Weights of a small mixture-of-experts language model, trained from scratch on English Wikipedia.
Size: 19 layers, width 192.
Experts: 128 SwiGLU neurons an expert, 2 picks a token, a softmax router.
Training: a variant of Adam for the experts, 542M tokens, 3735 steps.
Below are experts of layer 2 (counted from 0) of a mixture-of-experts language model. Rows are named router (the router's row for the expert), gate (a neuron's input weights, with its number), up (a neuron's input weights, with its number), down (a neuron's output weights, with its number) and show model dimensions 0-191. Each number is 128 + 24 x the weight over its row's rms, rounded and kept within 0 to 255. Numbers have three digits each.
After each expert's rows: a language model's description of what the expert responds to. This comes from a sample of Wikipedia text that the model never trained on.

# expert 44
router:115158151110134165158148143116102146127105155094146161113149091117098120145104104157178141105087140091121153161134129092112089104175094102100100126097151145123163110147097118107153139156160088139122113134160117103128097125103103142156139165099136146142151151134161153136108140129129096140141127128170132104074163122131153161135145148107111115102104159105138148158136124118095092159111118102149114103162154151159146151147155109159115148101155161099154104128094129154150096089128147122134151109105107099113162101107130097102118116116100148157126108161093097160101152148097161112
gate0:102131123065171121130138141108114150181130184095148151145142125130153110153111161130187094118109158122117123096122145111120130107129132135107085075152182107140166069095127133128125126097096143136122102179127133109139154110121134148130117127103150131105137099150161113185115123168119137109134105163132109158115153129118162140156110116127116119105120099148112105154100099149080132155154142097127136121159134191134147155161179089144127098118103133101142146136154143141144098127155140108141177098121150161132114115158148095106154137117111125136146122150139119102124094124143134174
up0:092143148143133135178133144129129158101140161116108127126104119126143116121133121140125129111137101135143173091117137156141105124127118124079136162131096158134102158155102153119180109114133148136153141107107111133094121099152169136108082152103118120096122116162121138075160109097100115159167145067171095141128102140088112158129152135174130133118120114148137138115105163095140117173103170107130120160099123092160100097109133172086138142127141160117135116072130158133127041113116123092098144142133115113116120143134153155126120146151144155090115141122124092148131117133114176146
down0:160124108161120137148118149177114122141117148126146136093129136111124119125171099111117127092075063155139143121103139113102106159159155159119165126134108126122147149152108128173114047187110144149154117117140109092154112129078148108090111128126147151131127104137115119127108120126076136158116151063122136104127110143142098123120144148119129135131150103115155128172136132108124139108131134133168151103119138115161140175125143132113148159128108144159142108107124119129134122096129175156081105108129152131132082095086137092173175063114112105164122092104134125114126128116135131116
What it handles: Line breaks before headings, en dashes in medal table rows like "Bronze medal – third place", and War in "World War".

# expert 7
router:141143141141157168147131156118125128138114148109134162092156096116088104138091109150151132099106139120128166150127128097116100115156085104100097110101143149119166104150106110099161147145162098141123107137167121109120106127101118137149136151087137149137147154126149161133117148127158089132136117141170138097081157128117162158139170141122087118095127150110144148147144123095089102169099127085143116107147150149168152156164145100147106157084161159108140104123109110156154099089137152136120149089090103103125148096111134105125116099112105143143118121151081091166094159146088152123
gate0:132114138148156133143068147110168095082148079132092170152096127147141144114100126155150097155115139123129123111082127129096135145140087151157083104119126135107124105151095060105112167117141141109108140133121088130156115123140139113177184134154107114120143125123106129115118100127135136113167100145152126133075121076133130184115125126139105100101096131112145144078161131160127174133089149142133136085169116129121114172157112117135131153125146124125168094129126132085120124127129114130188104118169098103158136145118111117128130132140136107116151116106084127128135177134111143113
up0:110153131072138150157123123091154100109111147105098123144122115134124119133121159096117122110127155133209098092128111116138077160137134127176183124159150125148125103156089165127152119137145125111115121095174169129132139105132134151113134134121112130098147157115160152175171160100166098127155165148124108120132108133085103171140114115146161110086109125070115089129112110109151099121068125111193128109091107124154104155137156088135125154138137147120134124145105120137152122107117123098161151128138106114143119104125102152146119139125087105127131112147142183125150121133106132110
down0:145109136119131097147101144140164125140101107135126089123127152126144092098134126146115112128133100145128102119147097131131126117136125128105130145164122144146151141126167118148156116139128129128091132119156132132111062152117123104100139091149164135179172165111142156131159139144095122156116093127142106191088143132142132120133132163144111140123124102123151121100139127137142075094101055133149156199104097106134146125121133158117117145122136176100144092133133140153120126127075152111087132090158108125127178110133136087195133117120121176114166082096123141141158128106098099143
What it handles: Word pieces inside proper names and rare words, often right after the first fragment, such as Mind-ana-o, Santa Cat-arina, Ad-ath.

# expert 26
router:115143140158154144160122167107112140132106153109167157098165096113109110149110085145169141100086150113115148148126121097122105108164096113113102115123148136121144090143096104092145155159153084137133105132161115114132109121096110136143131172061124139139165167146174147143109147133128086141152136140148147113104161121118158159134153138107090116112134158108158154165149127120096100139113108106153109102164157150165153150147132111132115152089146151108149118126094130135131089087129155142130148103096107107119151096106141092103134104099096147147124117161115098166114161167094167115
gate0:129134140114125149124104162150107165125138157091117141112180097108081136105081134123108145150101120092114140146139181118090140121145096108086066139093162124134131126125114142102117161139123115180123119160113112125118119116132103162111116123103160134131133140090098139136130192165076167149110133131119136089091115171120143138228145141159090122106092121120149123089157122132119108143128127108106091131140112170137150113139138110133134116143179142159147128095131146147115126104112114147121139084118087084139141137168137115130125142150089134131123128135121117138138127170147153131
up0:102139141163121115150128180173110146145109167090139168106145121136145056111116137144163064110184105131157144123097128132132134155137114104139118106159127125153087133133097135127106098119132138141178120159129151126115137171137133155106120116115165106126096088150144115176142157088133098130100170145136070152127141114122130144120103146089111163114147131137171144125138149133126126142132122167088120082088122136119117117102119122131115139150122138140192145081127107122105086100154093141097143115117154120097127138125125122104132157096100101132138080154107106143164106139133108147
down0:129131114121128156155145191143143116144178145138143128116137132113121146163158069126111147139126096147133165114186116131065125151143167124132143093116144113130172101147113118124125103165165135096140152126136106167116138077158115141115129102125111138154148131141124084130115121170149175103137098182112181124148164112142107128127154147148172139154140134120181089171092123143117151139074114122145131140153133150149151120119107137082136125091125108114140092129141157132131134105144153121125124171137131117141127104145157086139134106114108148110107141101141115095080082101120162149
What it handles: Word-final pieces of Spanish, Italian, Greek or Slavic names and words, such as Verdasco, Benedetto, Tbilisi, Luigi, della.

# expert 37
router:120155143132143160153133149117094138140098154107155163094156106104100117149103107154163139090089139094119156151138115087113097114160086107103101127106150148114161104145103100098162150135158099136126113133158119104124101121100110149149124162081140144162161154141161152129104156133138102141156104136160132100096153114124159158129154148110097126094119154101147162151147111101105097160116110100165114113155145148155157150155155106164103160097170158097153106110103136146157106095138157138126153095107111099126162101109123105103117100102111128149133111157105103154100160152092150114
gate1:115145123134105138140138169074113117116131153101145148090178131115114126165118089130165097132114149103113120167165129103166094109115112124103126126125176115139139094139139114097141123132123136111115098168125121136135108124094110135149130130081114134130139135112154161111101127120152112128153118105114137122104164122119129154147149127128122085072135127117109146160175125065093078137141105096143122122135123159153129142119163128132135140127136136132153090147118151117160108134152150099172135104087113105104124103108134122128118097162070135136192084159114103161100212128122178138
up1:075149158128142124152185118139097165131189110152179139111147119122131138155131124118125141150076123124094119161155158139118123202118118139089132112108140089102123153106145153101119158125145147130069122133128134143148155084105125140090116153118099135113076140111109135145134142124096139115159099131111110098152131143085113138118112146146111133127101096103144121079115105123132098097093156152137116156171154149133151155131085129160093088132105119097138132129159086107133114115134115122186127111127145123144144132111137152111122104124125102188168095079135135156123111116119125152
down1:114136113163116115098127133147109128142138141080138100127124100122104134133127106057133100162144125137103161082158142156176128115130113168125095145121133123106150140125140135139119141159123146123115153148107134132121140090094081075146144128102181112117123073106137114121125136096132098107115131128091168096151108124127118098152103125135104135164088114157135136119176155097080134086132203114097140124110106118147119137128150129143122161141153146097123136147147136116140103093140141118077102067159117154122082139135124092112171143118145150148120116095151140106142154104076119146
What it handles: Relative and personal pronouns, modals and negation (those who, does not, we, you, cannot, must), plus to before verbs.

# expert 9
router:127135127136150150143125160111135132130096157088150159090159089103095108154085093153178146099107138106112160146135118102099098122151094111109088121108157154118173107160097113121161157145150103144130095136161120096128108132097112142157127160102122152151162164135156155129096143128129094136141117124149123111110156126116153155147152139109108116102125159117139156161134120117106100144108108093148103096152155152163158153141153095142119152103172152109138102121104116146163095096134161148128157100114109106115155111102117109099113088120111138158132110172109086164093163139087165099
gate1:141139140141102160140126162138125111068111147105083179102146115100143113151106102123132148104107108179128139161128103096156096126146141090139143152155145123061118117147132089119146136168136114149147146162113131143137109157113097114153094113108161137130144185156160117144128099122149110123130076087133119132160160136113114099168109099147144121088136125116121100146098142134154109119074156153148084114127119119145163097126137086143117105119158128129148175128140111120117134081094154148139153073149100108102137139119121118103112135150108159110121111133127071125097138135094112163
up1:169110065151118113151104168164159169104147122125110146121111153138146107097097110155149107101141122189111105189123119138103121143133117112135119142156147131128140124140149085156173097127120057118146137151124133148104158146154119125122128110102167109136126144133118119154157156136134157093127106078133099147126147128173131112142115122154164148101129128135115149107126148157128129123151170104165089076088129081132146110144117105145189107119165119118155173104127071119132142090106145102113161120104131128125140119138112104151152121101162143119134127162125125152131108126074133126
down1:127113135128124134158121131122124115146153139100115103098110131163149135127152183132104149124165108165118164124128157128162134101116093154115180166151165138151140184124106143184129085164113156151148147117066120098105127169093084147132088107117135151156119125178139102136110136132111098101156113092098109083125155129139087108122144146140155154112128143129142111087115113128150140111113141134146086128088126145104147138169107093092127104130138161136131126115153145128121136180111103147134156167129123133155158156107112156165145095120112078107102100085126131116150127134141090137
What it handles: Word pieces inside Romanian, Slavic and other foreign names (Ghe-or-ghe, Kazimier-z, Kra-i), plus odd bytes and list-field fragments.

# expert 45
router:112167143122144150146131144102095134137113162101147157103143101106102103156107088147162134099104118096107159159128116095110101108144072125105107129108163140128150108151087112096150154144146099133120092128154120091121097119115105133156127164086147157148160155131171150137101140131134106120147134135143134112089161120121172149139161139108099122101117166103144156158142118112107105163108114088146113113152145137156162136156166110150103157093164155101137105126098125150146096100134158135126147093104108104123164113106121103110127099100098129165126116164087110158078165155104169111
gate1:102131122129113158136086121100113153131143120109159122132115150071135129137131137144134141109145103135097170152122116158139130112130133138094132118162125116104140098126081121120118100129119123102131087154147101120083097182137091155146112159098119155140121153131163119162120099124134124124177155139145161140106137148142175135129161114158094144105119107133133119143078166095123104140086140100106116122127139125130170127135179126066072091126140116148131110136140102122130069102094139195136125133108133136139127129124128137156183102104067139144124109123121159128072132122077153108
up1:147113129151163133124115160176105135140099127135106109107165127135103133132109107116135121168120164109175099105150194086104108148134189132162131104142154130156158130138173138135141140125123115104127177134114161136196148070095158121134129111129128099114135142107098130091141134158147114134124094162132097111145111138083093146104144152122149112153113116123122158143147148136123157142124139142147133156115168113152107112136107144184150149128118154100161112101104166124151166126151079102103128140140127110087145133108157126117102128134186091108135126116176109120152107131183124140
down1:139104128115105086107131137123125118139134130128128132117131141200151140129141102098082136106116108107117144093138137119113110119150124171125136112101166109088084137178116100120123168125078137154113186101139121125134124108137130159136131145125137140106170164150121155136135143136089130182140079137127134128138085117061132100134121175087127076157131142138121142124141126108131165130164089112123135099127151139135117141135115094107164141131136119144087121112120117138121148145134167100087154121149121090120133122126082100068119181146139173143180163128106100152148144088124137115
What it handles: Colons after infobox and data labels (Key:, Label:, Released:), plus See, Preceded, Genus and table pipes in records.

# expert 32
router:124167153132142152144137131094096132137094139109147156102132110089088102145097089152150149101101150097121166154142125107111099117151110100113095130108144160122163099153100122103132149144160096134129109142164112106127100118103095147152134151096149157135151143132173147127109135132140101138151105121158120103089156113129165167132138136119104123090130152101153159149150124098104096163120101099156114113171138164151162159163158096144110152079171150112142105138094132143159081097134160139124140100104103123129160109122130089101120102094102133155141116156104106171111168144101160113
gate1:071132127121119147130083129099149121134173173103148079107138127118143131119123123124132193142080129115107112137134151124102150156151133149145166160079130116191146157134155140104131147159145095124102106104124103150120124159154170131137094143084130120077157125121116127126137149140159162121132141162156126148100134171119136121094152098166127083079147129108099150122172131163092116132090147097091145105143133090146114141132101134125156106110130136073111110141147135111141105155129148105144129108140154103124168121115120082148120110123100159122134157122134120101101141166085153115
up1:130171117163112127124168138130083157123120159157131120113120100104106097141165118118110134109164105142159145135158106148154089100157119133092106157126123089078123123137148135122133127094094148115123148139079165103152160079115094121101083139126128122165127113150143109067150113141119157155109144089142163125140140107129084084112137139089130165103103141143139180073145117126137103140161123129151154161183105154168139094126152145112081170133106130113129143118115109126139106133124098130155083116109167123128095137148099135108125155144131150165162142112136133126096102137138156127
down1:157132081107161085109116166116120109125134126146139124155158137105130155118142163155137113158142177131148140163110103074143147158100137156120100138110111116131124130123115111132125107157148135109118092113130135070121134149117150150113175114104112147124135124114129146167099092144143071160090142107118124101132119132124163161192108144122138112145116115125132130120118171160099113127178130136119106133111102170100134161079161138109128128150139106095142110169132061159123161112115146119111113130137128143099148099121168196090144126169119142129184139148143124093122166096121111119
What it handles: Prepositions right after past-participle verbs, such as into, from, by, to, of, e.g. "annexed into", "affected by", "imported from".

# expert 6
router:126160136127139154163134151107100141135108155109145157106144093104113107151108097147159131098106150105117148149136119099102084096161094111103095122097155142116161096159096102100137156147152098131119105136153112097125098136104114154156133167096138149151151158131164147130110154136139102138148114128165139101092160127117149160141159155105094125095112153106144158149151119106100101165106113104159117103172151145147156157161145105161106159091148161101137098118092122146151109097135157134125157086094121104111162105110123099100127112109097137156131117158097087154095161156104157112
gate1:073125144134129141154121136103089146118094147124120124116109128111166110117118126125139074094087141119114152152093144095117083152112121099105131107119107088148114101127089126081145124116106144151156091127099153135180111171126132105121132151143092122120128115122148129116129121113180152118121038122146139119135128074084127126151145124159119094087144123093131152121099164117099142165169066134119142136140132118136180139116133161108188096118124123147132092117125084135174121136138117133142113113128122120134134156097154160139143116062104131132162149133118113148129134136115114149
up1:103118137161136159142138130159112164110109153139098086103115117089140133087131121127148128092118123142151122126136126127074116173150113092116164161098101116169100130114097137088160134130112120109084134102142146121193101134115116101136121089130108162147086148146128116112088188092132152149073109176143135149116107094101136097112131138130125125125145098127152115129094150128146147135119130137136090086129108118120123148133109156150128138126086143113105096124076089157161133096109128144076139095151120181123129109103118081148163153113132097130127100113097129108142121120101156163
down1:136104138178156132142130138111136111162117107130141137099110108146084144190152138137121133163127144151168114089135143153151146140156130135084108098132164096079116094097119105135114118163117121150155158143092114147118165179153139116109120144119142109123121073139118148116142115155109123129124159125101175138134121133132073133115137156141099112137095170126113105138169133146108118134142136087154181112124168089132129146192106143128120095087113120135086184134120133085110156111162127107115113108111105118120112158098147121159108112135139133123110139081150163126121101090151080127
What it handles: Line breaks after table divider rows, plus sports words like Cup, playoffs and tied for, and band and House in election or music text.

# expert 14
router:132159151128131154151130131108085143128101157109147161104156100105108100142089099142153142104103147110118156163137118106113085112142085114107110127101162134127164107165102107110160157144143101142135098140185110107132096138102092153150133153089142141142165146133153161127106146138138109144154101132153131111094166124117179158133141127122092133091123151095140163160149120098099100158118103106151104109170152136156156161158162107158114148104156167103143105128093129139155095095141143127118146098118108092123152114100119092111113104099110129150121126149109090159092152142092174119
gate0:139122118146139134129128148103132091188114090103129142094158107092128103124127120164168127124120157136095146156112138123099081138158134131127116138140087165146152118155122121120108177147111098156090111134114123133120102124120120110098108130172078112152095126116123128135134151135150110149154113154183182154086172085125161140120113154141126119078151120110131099126177128139103097146127116086129095125144159145164158132197089119109093133114108137113111122156148148154116115140136123165157104110125149111174169131146125132138069103089087120133127127123100083130116146115123117111
up0:165113146137123111120107130134127102145140124069093142124102112099137100139113135126123134189116154132116147140107127143169139137145120135115129145122107143136139135147107093094066130132140130138131109107129106153100143148087130089151108108153128108148112128115160193172161189108063126122154059151174140139108182124110143112138130146146108131137146113089144124118166130156062115156137136126123113130137124100103147135166095146142128119104125124105117092166131141152127141137121091163145085136138168097130115173107111138154125114106132124141106142145108172077104138085119150116
down0:116117087134150130124116146143125149120142121122112073130152112091116121152125117126127130062108119140147129151131089127131127104095145152107131084126081157131116135148194122126135110099143114135122139160159135144113113113117119167113098119155115109135100125150162098110132103120144141132108128100142174132106149147140143159143117158170123121131123134098124083163167099136096133119122098138143135113159102140111152131088128153139135123166071106091090160127137140164095171143171135161162187095137108158153096153145109169144163115110177101164097133133115114093159168148147167132
What it handles: Prepositions right after a verb or noun, such as coupled with, based on, result in, concluded with; also despite, following and table pipes.

# expert 25
router:126146140134145150159133153112109144126105157102143155106151106108101107143105093149169131102090140103112154159138116095111095111164089100103095118106147149122165102163101104100159152147155102144131106138153116118128101125092100149159132162093128156139145143132155158120108155125141111128149128137157128095102152128117173168138160151112109120093104150109141169145137107108097095160107110102155110109173144148147143141155144105160118168094157151093139107119083128150151102090134137151129165095099109093126172108104125104098119095114114150163126112162099103157092145157095162114
gate1:120105137159122145125121147073121106107139159120156142094125151113120161138133079140152137151114116137114138137144137135106117160125143124106096100140130182150104111112113145096142139164133124154147116125127078124162117135113097123137095147079109188116127150107127151122121117136153141085143121143112113070116135164103127145104161126113116146109121125123095147137163132157115099156122097095126110100149118160122138116140114134136112100097132114137133159161086154121112137117178137157087185059092098093148187095129129137127116120134105172145082113196166149158126130137130154143
up1:135088109139150132123103144119142063115134175099110127094144149119121167138100099153137133176155137122105137157130128138113090169098172100139154088166126155174119109092118137099140117148130142120123145122105110148165116127075108113138104120072123183093119133100117118110138123150151138074178104137152120104119136173086140113107144093129122160128119094130092145128162147138125148121144109119111135137153093152154129130131129162142135099128125107142139168137085133173134148115168117171108187088095125125174127119131138122125131125132121139109113127191167138149124119123145156139
down1:132127125123123165169136143111111115115152112058131110150118164117104139150098108145085109137138162118099106123117086127169141125165176103147169119139137132145116127100202129135123137175105152137135153087126117124157155154111155126104131170109110119099117086130069171120164114103123127101162134128105125138164115139151119131080152102156154137131103134138088151164121137117112126163133135126116117125110111134117091129140064144095161124144134136169121149160111140095134136174111118135134145104143161130143122070138142113128154116144150118184144156121146144136119119139162093174
What it handles: The words of and the in running prose, plus middle pieces of names (Subram-an-ian) and Cyrillic-context tokens.

# expert 2
router:127157147143132169155127163116100132131098144102151156103155096099105108151091097153167133093094141105116150157127127087111095103149110105100101132104153157116160106151094114113167153157154101142129116134171120111128098127103108129152129164095129146144153159135163151134106154130137090131153118132156127095103161125125182160129147144111106113105121157099153167150141119106096096158101106095160118118163145150156156154153153116151108151099158163102145110118103132148153102093143145126138151096089113106120156100106126093101123107111096138153125123164098090155098159152104162111
gate0:143151140107179092164104168123132118127129152138135158106174114164070138177149101134140114136112103114105098137104108118120129151124111160148119107122149139106137130119101114107159159142110107176068113159115141148110138143146133174135139160128143130097129127116126128102135113153143112114083179152120128118083132165128123169144092095129110097172146155144180114125127138125145101122099112117172098160138192155149100107138137114167136143077121118186129126123121120111137099121122179133142114149128135121118133119186128131100060114163094118124116129128136133157138124133149128095
up0:177157158163114120103138122107126112110155127195125109118153122097127133113076119135132173156149120180139102103125115145150131117162125120110113172112113111135153126068121157132123093128159160109144169121125098127120086090113111047109092132104085107142113107143133110149104141136149126126096112154140144140147155110123141076128122135115125173115093130109117129090127115093145154151179158130123144098079125116134155126135137131095091118138098117142134123145114126172105090156113115113145149105157152151168139143100114139178174131113169140146112110119092128133130112100109137138
down0:126125138110147112142129122129105087122102095116128148161107095128110180114125156084068140114138134139161103147088107130133143123107138126125134109118112151147160122084147140165085152152152129150128116127138152123178131131107112110143131130155089117052128143158093138137106121114147172126135132108157075119134111131092128109131144136107122098099095107097108121138094150116092174093175150122099163122139126169110121137114128120137104122134124156101101093119129150179090093157124071112155114114136119110124136159108111114170131108105153135123095084146141130103133200115135096156
What it handles: Month names inside dates in birth data, tables and prose, such as 17 May 1987, in June 2005, December 13.

# expert 29
router:111147135146146164138133166111100135138110153113141157096158092110096114152114097165156137104081149116119167140125123080105102092152099099117098109108144142120169084147115108107155164144142091143124109152158125113128108118101092145171130170097139149164158157134163138134107159122137093135152127133142127101104160121120160146137152149124090114107119147106150154152153115097096104160123109090165115102152139143152165146159144121153096150101164161096153107128095130148161111102143158147118139100089111101132158118109131101111133106115099133142130113168100089167129164158098162122
gate0:129132151135152174120111074130121158124112137180138116130124069110121120134123080188130130133135126116192136115125102123128140129147134141161118163096138129133163065122133136127129148134143095138118140138143104114110140145079085124153103133116146120129114114139190144136143145110146098131128150093158118090131115144130114122131134144141089132126102099110145147139189143109133138127117128130115101108118179115139152125157104102106132132119151107114121117083114122123117106146197145103102142134115115061087157071152098118101120121104123175143115130111129147142128142130127142037
up0:134160115097113086171177124128131118150111104078138135159135190112111133138115173120128164090149109096101112154157161120133107105157083099056125130088140147111136169147108134140174101141114173100085118088135133099142105154135151168113117137134093169105124120125094122140123100140123136173113120144123125129104160106149129156138146123112130157105158154125126139095090133116108110117137129115134155150161081153159121139140145129167129126143129133128114120140135129151103168133071096116174109093116117119174151124112121122126125076129124096151132128129145100146092086138141135158
down0:110143114145128153140118133107115172138097151102142123151153123145186125093095123152119101097055071150051144135113124122157101156103144147100121123134128090139131213115106163122127179149161135112157130172139142154099116139126144131154123123118094146133132138145109169119093133130137112148136092154093130133116100162078095129129127154126133105126127143134167131137128100134165122164133111113126155129157129141137126169119169128142127140124129158142139094153137104097164112123123120148122114103129122156143147127127120151135167123131189142156131134069128164154143135117114170168
What it handles: Vowel-ending syllables in Italian, Japanese, Portuguese names (Gior-gio, Kabush-iki, V-ila, -ama, -ino), plus line breaks.

# expert 40
router:118141138129138154150137149102098143128096158109143150105158100107107114134093098161156145104112140102125153157137126092113091117163093108110091125099145166125158112152105107108155155151152098128121110140162125095129097131095112146150129163096139145147161144140170146137102142132130105133158108128155125100080163116119160166143162132111087128092112158100144158146145122101092093173108110109161118102151143148155160143159150106166115145097159160097142107118105122147148092087135143145126160102092111098120167103100124105105119094113105135166134121164097103153109153163090160112
gate0:129081095132145120133123126094145126140127138131137160108162066159101134161143100161151115108138155118122152144127091124091117137148153152119113117127118108166115132190149150141158119188145112125147134096155172099159123103093111137120107142110103138129166117096138161162138184112127141117188138109158132147139120155121143142112157142136133119128077130137169150105160130143113141123134127098136153106145130121131145151118142116123125116133095155095161166097088111138150106103114141137099109135078076137124161113065165098144144155142142084141103119150140148095102163138086104153
up0:168144109087069164092159151127076169114128117103103123116149144159130130127175124097107097132099141140144114131179122135149125100117128114093113156166115089119182144105119116128137126074102162138116138140121131168102156128151104109074096115088113140122128146136095138093130107141119126098083127134114155126088140101136110142130121076120142145140170114148100107144130149138117126159103126133142101160104107105101128085137156089117130143129142120118134110151168103128172128122194087154111156119150155118108097145151111102126151118115098158098174143155133140145114133095143113131
down0:174118091131158061128157167172114158108147147145104123123136132085083143109164182157157135095073148126139097107135112167147145153105161154143125159142142098170157119119153138124137132115132150127146098108120133170123137135145171171094107076111121146151143127116127127126159133157137141135098096112150123193143158150111100129122122121136113123108157121120150102101123104124136134112155138100169115122137075110134110061107134090098141139128138145166120120112104138128133088145151150148129122110138182134108128145108125141178161129141122132073116123131142094134152143126135117151
What it handles: Opening quote marks and parentheses, especially a quote after "called an", plus LaTeX backslashes and parentheses before "born".

# expert 16
router:121153144129133155154138149104101130131108151109133149106158095113103095133094097148149142100094140108110152151129119103123093106164072107101101123100157145122149110150095109112145147143164094141124097138162117098121110126104094144157130177092125147143166147129153157133104136124129101136149120136148128113081173125121169145136151144106096118094117145086146157155137114096118098168105103099149118106160146152156167137150167102156118152098168153106136113125110119154162104093136164135125151091090118090135153107105115107121126095108109142156133113164094096161090148158098170123
gate0:082119134146142161143139127109133074112115122149115173125130111139125124137146125131138154136094118104110181124143098129133096144146144146157121147083175121120129152137148127125128088132152124142092107135139087098135065183107091110156154157126092102124136108146116161140163115146137122135123122128148128111137139130114133102165130108113132129133146095119197166119146071071122152137118092146135124149131098152120137121111135117164131167116109133142120129132110133138174117169185126127105168154135139161142158098086176127122109115128119109167133150175143060122082124150111123152
up0:149129102120096133137118147169208151145114122137157142165115175117163119134120109114154126116175135116105160166205126113115176176129125126127117095152126098110117118126135120121143103138108131117161125116107200162158162081148112127097106088136118117163087161133123119102132148154092128145154182143115124125112119142165121130091073141127117109140142150109106123134136162126117112124095126095118117098112130118127124120120107104111104130138126115159145103127130127122108117138117113141140142092149139082117100117192115150133120175133118136075126098136153138108097154127175144099
down0:134117169114093142179157091116147103168090142165139139128160145114130150150135128085112138160121158149120137128117158140153148117164134151133075076140128131126124141121125115124129179106140120139116130118158088122095170135116116125116151092182146149146115138165148111163114131148119100152131146116152100135130181151131089157146110108101094098113119095119120150104100133127117122101131094122090111108136114128144139127148067129137149119151133109093139138177133150120151183151102138138167132154084083086153131118181125125136142145118123157131184190148148146131110122113097144129
What it handles: Colons and pipes in infobox and table fields like "Dialling codes:", "Canton:", Coordinates, Population, and numbers in table cells.

# expert 28
router:120165139135136154161127154113099132136100163104142160100158098103106109148098092164165143104108136111115149158139126095113099105149089113104096133093145148113162102157107112112150149147159100128122111138156115098133108130096093148151121162099143147147160162138166158122106154140134095138158095128163125108096160120132157158140155141118101124091119154104151157154141118105088108162104109100152113115165147146153158157154149115157111159092161156095154106120095128147154098089143145137143154104093110101125158102116114102104125096114111133166142120156102095160099162164100151121
gate0:151150124091182135145117123096081157146131146097149147143163126107111149139112091124171180118088129104125155171127113124136103125148074118099156148088130141128092130148141085090142187166161151119131115129109104131117116134145126162142146134129127104167109184117125125118132131092138140166136125118135146109093113116130138145156118127073106175128127159088148146183135166139147094132137097130187153119141110120129088140136112117091133131123103123111104132145139147164156143153086125132132119113139129107152140154117103131135150088136076097155146137110144156147142133133088137074
up0:144136124144125137118124153153186140105148108112097164116078099159170097113193126155121083152166122199132141102069094137088107116114144133165123123134088080106135137066142147186137127055167143120141118103135132096131124118153105156123162114132073109104122086119136130100153095120114137136172110117122117145153118128117131089124133113140146137142086135145092146116141105133138142148158145129126125134133151143125109114136133118101153118144162152129126122135110103117142136126159113135152154124109180175156141113138172124100090115108148147126139129128125125097124130134126133168
down0:120115149141123144141136076093143136114091127127171172101125142116112166135156114139158148132161135148138152169072119107090077107115109148188109108095132122130167105162117093112112177113119113108109146137163097111114135162131142159108137140136114131128132122158118093133112161125140158146161117158172110162134149099115108101114099096123112097139140080131167110119124126121146144106131151100181129174100111109130177164142120102145166148127085155120104126118129127134170107112165114126112155135100122157110154160172124125144139128128135119078163132156115119155153085133110134164
What it handles: Currency signs ($, £) before amounts, round numbers like 50, 300, 500, LaTeX braces in math, and sentence-initial The.

# expert 8
router:120165142131132149155142150112106134135103148105149163092151109103104115151101106150154131095096142097110149148124114088104095099152089109107103120092155154117163106157096114103152155147149100138121112127168114099122096125096101142150129161083133156143156163134154157131107149141136094141147116135158135101085161121120172151133150151103099116105117159109146165154136120103100109158115119102158124097156145158148156142164157101162107147090159153098142101131106125141151098096144149151130154103094108106121157102098126097094121102111105139158129111166097096164099151162101159120
gate0:115106094125175107145137158114161174133115131141137154111166107125148130118118124124130143147095129101178115104136150123154151133113123092164131119099133108104096146127147187094184127185098113089137133122113128140163127118128095134139100138132090131123135124145116147129105091089111126083134116120168153145148140158173122173085127075120138097120096138126103121150119115160133150146097115122095135073170123126115100145136150137127177124108156161113116112112100132109177130122144182165143133113146135146170156136119142092086168073134097160115114135139128130150124126127089121134
up0:171168133131111152151132129166125121087157162113130108142097140098151127115108142184145162101145124132154143120104129120144170097109124149160110102117100105145128099117155160155136105134110111148146099127097169116120131058140129152071110100160108032119173132145104184150124148123127144148150127129120114133163095095130107150140099115130137151126097122133121105129071156152136137135121137114107115141119096117127165142165108121143142137121117111103163132136114152137175165119137165118147128140170143143141102137084124129133153135125098149109184107078133157132133138128163132117
down0:106149108111131141134142155127125117129113106142098153127147150105110121123135179112132112146173136135140177120103141116149119089115124136144119081136153111091143167137120149137134138115105182148108133134145140126104089110139118101095172141127150106107106083100127126102142112114125107102149098115127134143154051147172111130125141160143133152134140106113112159123134139102145099146129144136142141080090104089109160098130171087118147086151088135139147138146131151102119059117168143130093149136139111092128140100142134100095172147187132126101125095154166178123135132076167134133
What it handles: New in "New York" or "New Jersey", plus of, the and hyphens in biographies, sports and geography, e.g. "type of", "inducted into the".

# expert 4
router:121148140129139139147099167110135144135091169105150154087159098110098120145104086160179137092092153102126140139128127083115101106158112109109112125112133152140163092144094107090157158152145096142112107117139107112138108140088116132127124159089140153151167159125151158140088144137136114122142115147142134106108146133118161165127167142123095132102116156102156157154142117090084102147097109106141110111152166141166163149153132093140114140104147168107136100135111137155141124088125159141113138103092095124136151093097144109116134109106106121142131127154082095174096151153113190132
gate0:139138100165114149144081153141116115151145114112085109128119133125107091131141111140130113107121126111115117144145081119126109157120098140087137103129144139160104121138132089087140117094174125128101097107103084147115129120156097085131121145155062172128099165132114088133116140115116103096109142095164157131103118142160112120173149107156161112093137131128138147138131110127095104141115137100145146136117126178124166119149120085129164180113122201155135067152117144114105144116126148116117115069094133113113169098139120103097105114119152168147138122101099138116112158139116151145
up0:122130143115075094110160148133136150115141104150141121143139162127157154148108146146146126073111151107059138103166130115138148173119143118159092140112143134152144145120118157126099096121123101121141134145144092093143135155119082096152143131107115111114139129106135111177148144114084187099174189048140185140140129135112146137114143125145156099089127089118094127122117129099144130144125151109134113127148153095122152130088136063134138151123109163100127092120131127101136150128108133111104156110134151175105091126106176149115124128126139127138158160131126154129118110129140160107
down0:109121120111148136158081137152143146135130107160197141120178136116124130116131118121131126129133107176107126083098143133090127141132095153138125156110112117102132123136139134154132152105122155176111141109106160139099114136138136166123134144099120127116152145086120118185125135110077134159101156110121141119108136101141143154106085095098117187100114118111081124132107135124109135111149128137150151160147130098131179163089092113074137060107093111131148169164135120142108124154111113140105141135131137202150162092119122141156096127142117156105105128098080102099104136121130118132
What it handles: Short word-piece syllables inside names and words, like ald, ong, ton, field, often in species, genus and taxonomy lists, e.g. vice vers-a, S-ton-e.